{"n_layer": 13, "d_model": 256, "n_experts": 48, "experts_per_token": 3, "d_expert": 128, "d_shared_expert": 0, "activation": "squared_relu", "moe_layers": [0, 1, 2, 3, 4, 5, 6, 7, 8, 9, 10, 11, 12], "router_score": "softmax", "normalize_top_k": true, "routed_scale": 1.5, "balance_loss": 0.00662, "balance_bias": false, "router_z_loss": 0.001, "init_std_router": 0.0249, "lr_router": 0.000952, "vocab_size": 32768, "norm": "rmsnorm", "norm_eps": 1e-06, "tie_embeddings": "early", "optimizer": "soap_variant", "lr": 0.00363, "beta1": 0.95, "beta2": 0.99, "grad_clip": 2.0, "batch_tokens": 65536, "seq_len": 512, "train_tokens": 362800000, "steps": 5536, "dataset": "wikipedia_en"}
Below are experts of layer 4 (counted from 0) of a mixture-of-experts language model. Rows are named router (the router's row for the expert), up (a neuron's input weights, with its number), down (a neuron's output weights, with its number) and show model dimensions 0-255. Each number is 500 + 50 x the weight over its row's rms, rounded and kept within 0 to 999. Numbers have three digits each.
Before each expert's rows: "comes before" lists some tokens at least twice as common just after its tokens as in all text. This comes from a sample of Wikipedia text that the model never trained on. Tokens count by the router's weight.

# expert 2
comes before: "\n", " —;", " 0;", " JPL", " ", " The"
router:496598506497547471487557581428477455619508509590448547542528501519493466408457396517511487444471513521473440524482516488554490532519530465514516501533490537389504527526445454566434477572525502502504462479566465522452428498536567446446468571487489489411490506508446480508516501572511524552451450457542519544487482418439500563567574534571501542538584450478446457538480486502397541490501564588480534457587407559464480430437427537515546515568552562434517483548535461531559608501455575572535386439572447500478486409473423472573482557517444579563527486602478466477449483509499485526520547533513541496511485436505538471455428468578510410486582492490455409513511504515503455481509633588467447421604481454454487538469593477561428419438497481479519521494560475625583388542422533
up6:467445489546520453511608416523520501478574515564473537521526503495434491500529563493559485524522540443558511511520484567517477477540548513566472557502498519514534460572423527561492586583551550604581400513482490490566528521494536468530460484474443544538420514574455443463490473523497498473513365585466487534497518551458504464559463571611502498422546495467585545490509512520512520452504510481391598570445464546488623536569491463507463433598460535474496603483524520490509364584392534500479521435485529520466489487484553409553515495487509502525505582512512525548541568522424554563493397425502536643501464432471551567530457446425456534496508575590512458516504546639493524439461487523495436506593415493450458516507505497528413519492515484437436517505472506530409523561663534
down6:479518441493443553571505430569450556451442494418479494476436484449445561575559530535558588542485498476528438579477586508557480429452629430484502535533460442449501539389473544430568480522488503478415510538488531470483467497556485496413423517439478563501476438472517531430514461596474464526474569485497445557562497481436536447372529539509567524513409515535542535553454536539507553500478439535463501526516484487497533380471529554519563509462415479566523403479474492546442423476516509471471556528414453556554514484550440526458531516506502353329395543500561437540462393470473494461511489467470454512529535585598485507425561560484523560540544452517482463581567485521461498535521400500489559512516569409430483496431410548466573540600473495560486508546491528470467544513500549

# expert 28
comes before: "-", "|", "\n", " -", "The", "In"
router:501525461555532447528521576578422477536470410520517574546401555491519458482467427545531456551458582497420453668478493454541459431546607461403452462481476559369446442572483479501361411475507511496545398514528514569454450401516571448501549543529569490400425520446402541490521510488437538482509506495445526552458476478453508544474499455530464552442530528463494464462502510496452496442509526534494631493549569451443421486473502575525526526503600486460430500543545528457530588453507477531501457479552440509517466495500392482538469559487415568570560532528437476465553573552510505501559528557445527442511464452517498540448497523515509486565511512508466430539502495515451417459466539514508645467661513515554492491487550546543427442394451494466456544532550495512454461461494497
up5:485456439470486553587571448586538530470386495475471548558487533498555404516432509522506504478489519441536469528449513502458454549559408515578604492476526555522562454456426518479433524497423435488525444485452499475381518496459536595506507463549508488446550499517568555517493441509459563462555468521462525433484523542516469439516491414511465454518571392401573531509459558552482439523518535454551456461518465597478400539483509434446482522445371518532494418631540509505508494450541474400490523568436449492525494538456446408518493514493500478494487509524422522474528537492487590470449463539419553581551495484512629503624523473459382455541403473530495453455636505481464614502533510542585470425509433537525567550444470502456519481516429443462553505529571496483461494525570595
down5:541476495405471387505472405450492482479529487534520555478523523454556529555432516466442462540502438549447527437488516443541474428622420438526514506508386466477445549503472503437580502495524511507510488553541409593485551565450590442457515530516465479606442419508471381547479496425518491566458562545531394497495398504461535564509589527476483558463496523475432541485530590486513596431447541528567513521542458491485505505554545543495474500551605565331522554473461542478477456484541517557485551508514498509543542527570588529525516485562567570529500534530530418455477511485534430496587463502498606489444549496564539550497459500424491499430475496421570466553393528594505389498417503522528538615479580453520481502578542449536497547490497570514465559484546466528534454463459407

# expert 45
comes before: " of", " and", ".", ",", " in", "s."
router:462503506570464425466544573540493494545471479580470604546478595445476463536451470512476482638559553476441490539497439436487463422502483482460517438526462572552517500510378465610474488567571640612539518519580471556518496504495527449450568560446545489470492549506459459560515550569449579481460514471517496530459492478457460480516489447497540578451549490529521533477553417479482473450526501549485495497481543456449493411466607501546538487572515572463382488509525520556556593549486475515522465529583398488468513436477475411548481542585446540514540500498403512499553560503533542500524514541487565402557495509506576661485428421548479478529550572533564477454571474488583521591468614616513533451591470539536449595450496519548516432498446497510478519476516435498497497478412471
up5:418541443526509499436562520502435533443466548518467506503622471516504540497454519499484435515492503502492388509453514531465519490598437477606460487543509494532498523595571483460495443495575427558477522405546619465551533526549483531422487614382516432478541548514585519514511500498494559523511575415503506456452464471496586521521523479527494583457436426427375463489553602541520521491509549549490537444532454527497527513502503481467447562561463542524459526386483388574539420506566514555501417461387405576543486552495502400567478508495338480510579567510533517488469494530491443481579487480527586409582515497550558553505537612440457476457509530402591542451465495546561534517426459435469534504497468578554518501495461585453472499453500490445466461449480531505488515546468511
down5:564454475545551415565413536489497417490536588508528503523474473505472453498556521573519531554519538535576415516415486604493488506423579467541478523484499533564590402573430475506522566499380516609484446456438430431525542480541483568516448471450550456559483498505551482492573535520470541528468510590462546461407502423549443457539463496461489539468423485420460553496485504561424551477474488551510492474476615528542413501523582430510430447498445435562548613516481593490525469552400463464534473473507480493403519566541518492520572461474474444502525581485486419519581442544484526518483506532504481458610495464499485531491454453512480555483474470533490482442454455547440428444510464517490510571417530624498431653494564508508516428516468503506615590457534525406460441528583455

# expert 4
comes before: "|", "-", "\n", "The", "In", "=="
router:491416425537460422400494583534475510561521494500397521514450446470505490378526467495497497496424529472513493579526492432478442436520541499489515469503478580379473496547533417497387468532515509567554483506507391489425490439491627467555533556436578491466419562489466495427514470552528515396503472483543517522436502482505537555507567401573497533510446496518513436552481482435443529510464434571549573514543453461497447497445473503537645516532556554498419513515503539485540598565458497514603497517530480541433512426427480477468493532499458551518488548559427441476481469599503507518576490533492562475554482385491440522464445504438480551543521567504463452498386523423497467501488557548445597482596480491596455542438587505534533452373468505394546532554581437505549463473499529
up5:614600448549501437512486491562459518409470426571458422414467461455490470475509585536506562617554498473460648483527555515555570449473482466485490516483479447501496499585500521626535521504528459427537523501517542527502486553403479498566542502450450411501552445554608553540550542579432506487375500528509492417497525568499489492427497453572497623534555502547490552548613429524486499490490452560529538568520563525438600464598513516629502438503503492497598501532523490404479403466579529512498476506566451513497549483387510535392457507456451464490406531532506538534555561451522468516479529529578540498449416486437488535491519496532560519466556446473486490454523521498496554522516499504448562449401513533463490498463482547370499540512454418495540417526448536486521491513418483
down5:511494466432518518567446545496572384537592507636436635517464479544515438520503442473447507497473538533467522453471611539581531515525582480414602574491501506481525517522500492575555515459420404519543408453521474585528488558517462562536535397466518522493444531570542479517479532518547513536537421469485452389515523418482465442492445537573556588385556485398519488470486482400556567515515547541565534481513404539506615467519481451480486431520493476501422472446525530534518438595517585513499486539594423477489563529515506527531498515476554474474490465458484507595609408531518488426465490537453468527508498541463460487526481530504412514585493599422423503564605415461511490447463492465505474561457557432500513481451472461474550484550441484455508460514525525461509455630450504

# expert 23
comes before: " by", " in", " to", " as", " on", " for"
router:532464511505498433452401568562548505509478428573553555565514503457525499534503549528482457532509574474509401513529477484585483487575515466496528461425472549461500425633484437485427525518540448481433420461531430574428469410507535498404474531502513544451513523524513494557584525544463484447500465460546513401450435421364449495461486561524493530460478508513533503469536536482388512547504473578523514470521424504479395457450550576434470561533509526500438489452416506471487495544450522535495452536483562412482480529530356520606487480558433536540482464564459487488426467601507480621506511563504506464583532448403557473490453451566507453539446550536564478555500517484548392582568583508535536499403444469483487523483532521510463425436398454412377462437543426466537469464484506
up7:465471498535451562465483491525552532508443505510518613563525537499518488479569539479505445531504573526447506553487436432459589517539595544523506439532481489432423451513460432541411410628464535573563472540438501511526351535530481511415492507424490506576549519452557601487519443543469540504491522506490528502488475495393529621514513473492562518484465419548543495545490476513377524392491567526517580504488457544488505502519444484466451536525542423508392438493540489480513491506477526614596436519593584515443530550555484504559456566475467504475501525454391470527505534546468477511540525506498584494475545483445589512571451525503500465496602454623527489508591518519442413477629497497459626492473480603467436568493500543590534543395506460427488421493512474492541561480468531
down7:512611493490544487530409461528449571481530439441494474486571529501461423483468470400509453413469485512449486495592518559530437506516454509436474437425577468570481483572452480431505558379541496522525545473489527433537537484495484483444481580440529534535570455576515482511438429556453515455493493491459524507509488483521496547470529621473487501402579657493441479530465478435504461520577517511466506494463588533511493499424700454457510541516396487479575470482504423468451551587537526541402518468510556484532563503459501474546499514490427556422510493522548513444592519456517498526484470462596492499453535443531510426582556505495500559500562546521459477461477501495463458399437602522616467488456542482531454582592521512414451436543504487500511587401517589538441568521551427

# expert 36
comes before: " of", " in", " and", " for", " was", "."
router:539532430521501460484563510530377497493389433499564468509525578515593428538445468500549439578528521531502406505529444336469436509477547462537472500537454508554481494623413419535484397538509609533587493541525508529492490461553548500479507491469562476481509588420392526519539451535566547512450509442564499549449475489392457502475555467509529515564480466470544514550456486402502473430495409573530524451554516429470431464487474544489498525553534508457378499521454518521528576500433509609509512486542474462484529425519443492468488465510435539514558509537521514476516463554466621542575544518554510466448471493556683474428413481477483453584473577516511419503520410529580499573354540579493519522556447508536487555455528496507566501457508491460456529485520468469565496466511481
up5:512486458534448457516521570475522406462507449591534391489502475580472496503505510556509471471623547529503404478435513526497521507410525477479539550493415551477537533515439512426502490560492449479551432491516468553418513522587567515616461438513473590493488497537507408469508533399536478480461366457535498501608634430438607484468458489451520485539511549528497508455413483458443600484401450587508480558550469489425543588432557489414490498582540459483477531457477463520474470529406535548444442479484481516497543467531480501523531529430371552432486644530546431514548439617551573509546527497533524454447479450448523539469411453522486550485575560462518460491467451519531552602524501545493466531579457495516505494591535464459570438550470488480481542531508563577523530514507423
down5:457548539502493571513530609428437476438522481538496404485475466539542614533522473522490548494547549436539542507510491411521614542432533512460576519426414550576442483437530503512550501472470482442526543528574552451500545542501441526447483493481483470506475452530523493508390457483482440618475478443538443456529536486578502580550541530483575511503552514487521543553555522444467542446457514521474507523414574455482569456538442489600340552434538447583598434451470536512522591519534504524446483498496569470494497440528493479485543435556488455485486504484488501504591534569414456429555502505473448513398547522580505454478508504520508521519531578539485615435443430607476436563500542441542470487421415438507500392402406493510432483528592430500515428477521597390547507475532480

# expert 42
comes before: "\n", " The", " In", " He", " It", " This"
router:532503467591486508482418501546520388544407488528436487544502479433465446504496479524572483509351453550461519478466430539456516447516521462495454470540567482420444466569456536495459454507514519501493479511565434551467398510521535384398534492448562442458454519433392529688518480519395516496494482506506490457507454505455494560495572512544475523507542484520498457528471518398441452435548501509492546429553498519478455498520494535414431532581477524442399515525504398563541568482460562509499524493512428407435529414469512462511496537525477535500495568524390513514501528545558437427568522500456564455454480408483547575425491497540521461531481504491571421587567585475569435495440550488518495460512480513580443571420498580495387454449420455451410441431530542501555477460482571
up5:437529436490421562504496509534596509444451529569553445497541589572539456574498533516565514459495508591541527550485458484443538451550482452592533510453525527462432509475466569512337512479526487507571519441466517505482482417520513453482436537482499552453469503446456440479519505465393477409401494461569448467521475528487523495439432409418522502517472494614490503473563568458508477557504443507447460493522505548495509429608395478506596481538449552441445455488523423520452494552433355500513521528434564499456466512501533419525418506386507545536530559435402482543521536454577464468421440396560532557461544357488529506467477474542481520434494397553541502543542391468574460462520550435530534433523509454445536523474502486528451534466403498483456538596526485516567436496526472
down5:570523517496509526507553451458402480575550603502469582451514388470509530518431480502474444462490526488443563474444569465475577615497479549510519487529503455489471506546424577544647493511417491437414595575508443405479514551457502533549534563558512505588432485615514478586504480499655540540616459562396527586503481460536475544519601555608533482470549528450441493535483491576526513413539571467554497479424495516476559456526630458513485481499512462574548521529422548498546430471465574413541478492497522503517551558407505531568573411541506432474504455515580521473560465513495556502532509576516457469532546565436485491506527490477498508532530604544458504460452566453448549438532467593552406512424514539483478545518507507450542476490548526582496468479510512450486463496467507

# expert 17
comes before: " the", " of", " least", " by", " with", " an"
router:489536452531520439471424473510466459487579499487507608550426557485490450489488566485546505503469512470471608461602481430568477512551480537517453461451399477510482427565408420523458502513430512491490446548543513522462406470502588487443548571497525467516527487473430558506555538595532551447450589497466493478451391444476432509465541493558572653534607466529569486554465502515389469489493385504563559447498493525550489406437494538508522492527535474489438604446474582492591505515550513568519479417560429493441484482506390507533463427485538498567474495535504512453508539573581444542574454516594544505490395468460577506466536517394516402532474593512510525507499428506518442470456492531506521446520425462538461532486530499603559510485534535487488558552530406520590460545390478
up3:506569463561509488506467526576490483464540459521485460482605536522601475502460500481511503489494552499483522552535388486499464452510573578592477584532425533443509477520453539500433560485486517473609527537501585592566410506503540452595461529371442586414515488410489519521420549461580509496497524601468466510526500506507488521427520513583456538511469611530521464535451516558409497411507491532481564412534501441514462470520518510491456605565458530507493509490499478493502535503354516543510456542439570548542473397423499508500472497553458554553463460506455410481485411551545458443554516453498500544455445534485588424453503442542500591531464582519449518426474468574579468540446557468481605459417581474558520498528524531539485431536555478512435486435589508361421505484413550
down3:447496567555465518509443423599407475505547513598526464386507567547508507503531475415450528541444498505471502484551440581380478519571545466628557530535468451462515509506627463496435514496575487347494456461467460463533517475533465413469494437540430484537470544519451497532485574380571545574517422454498479557442487662547535426526442471455479521425513489497551539490601430496512540432472511368443477480523497395514535567409448506559463448557456476532452467476600524466509520532615528477511533492463531452416524537490502544447438506496570540494453517508463513467374518533430454591546444469470543466520485500497431505537508425506579473506545529503452517483523483482433534458539546504604533435478470482513536506556511471531536549560494443572464535502494467410536455461536468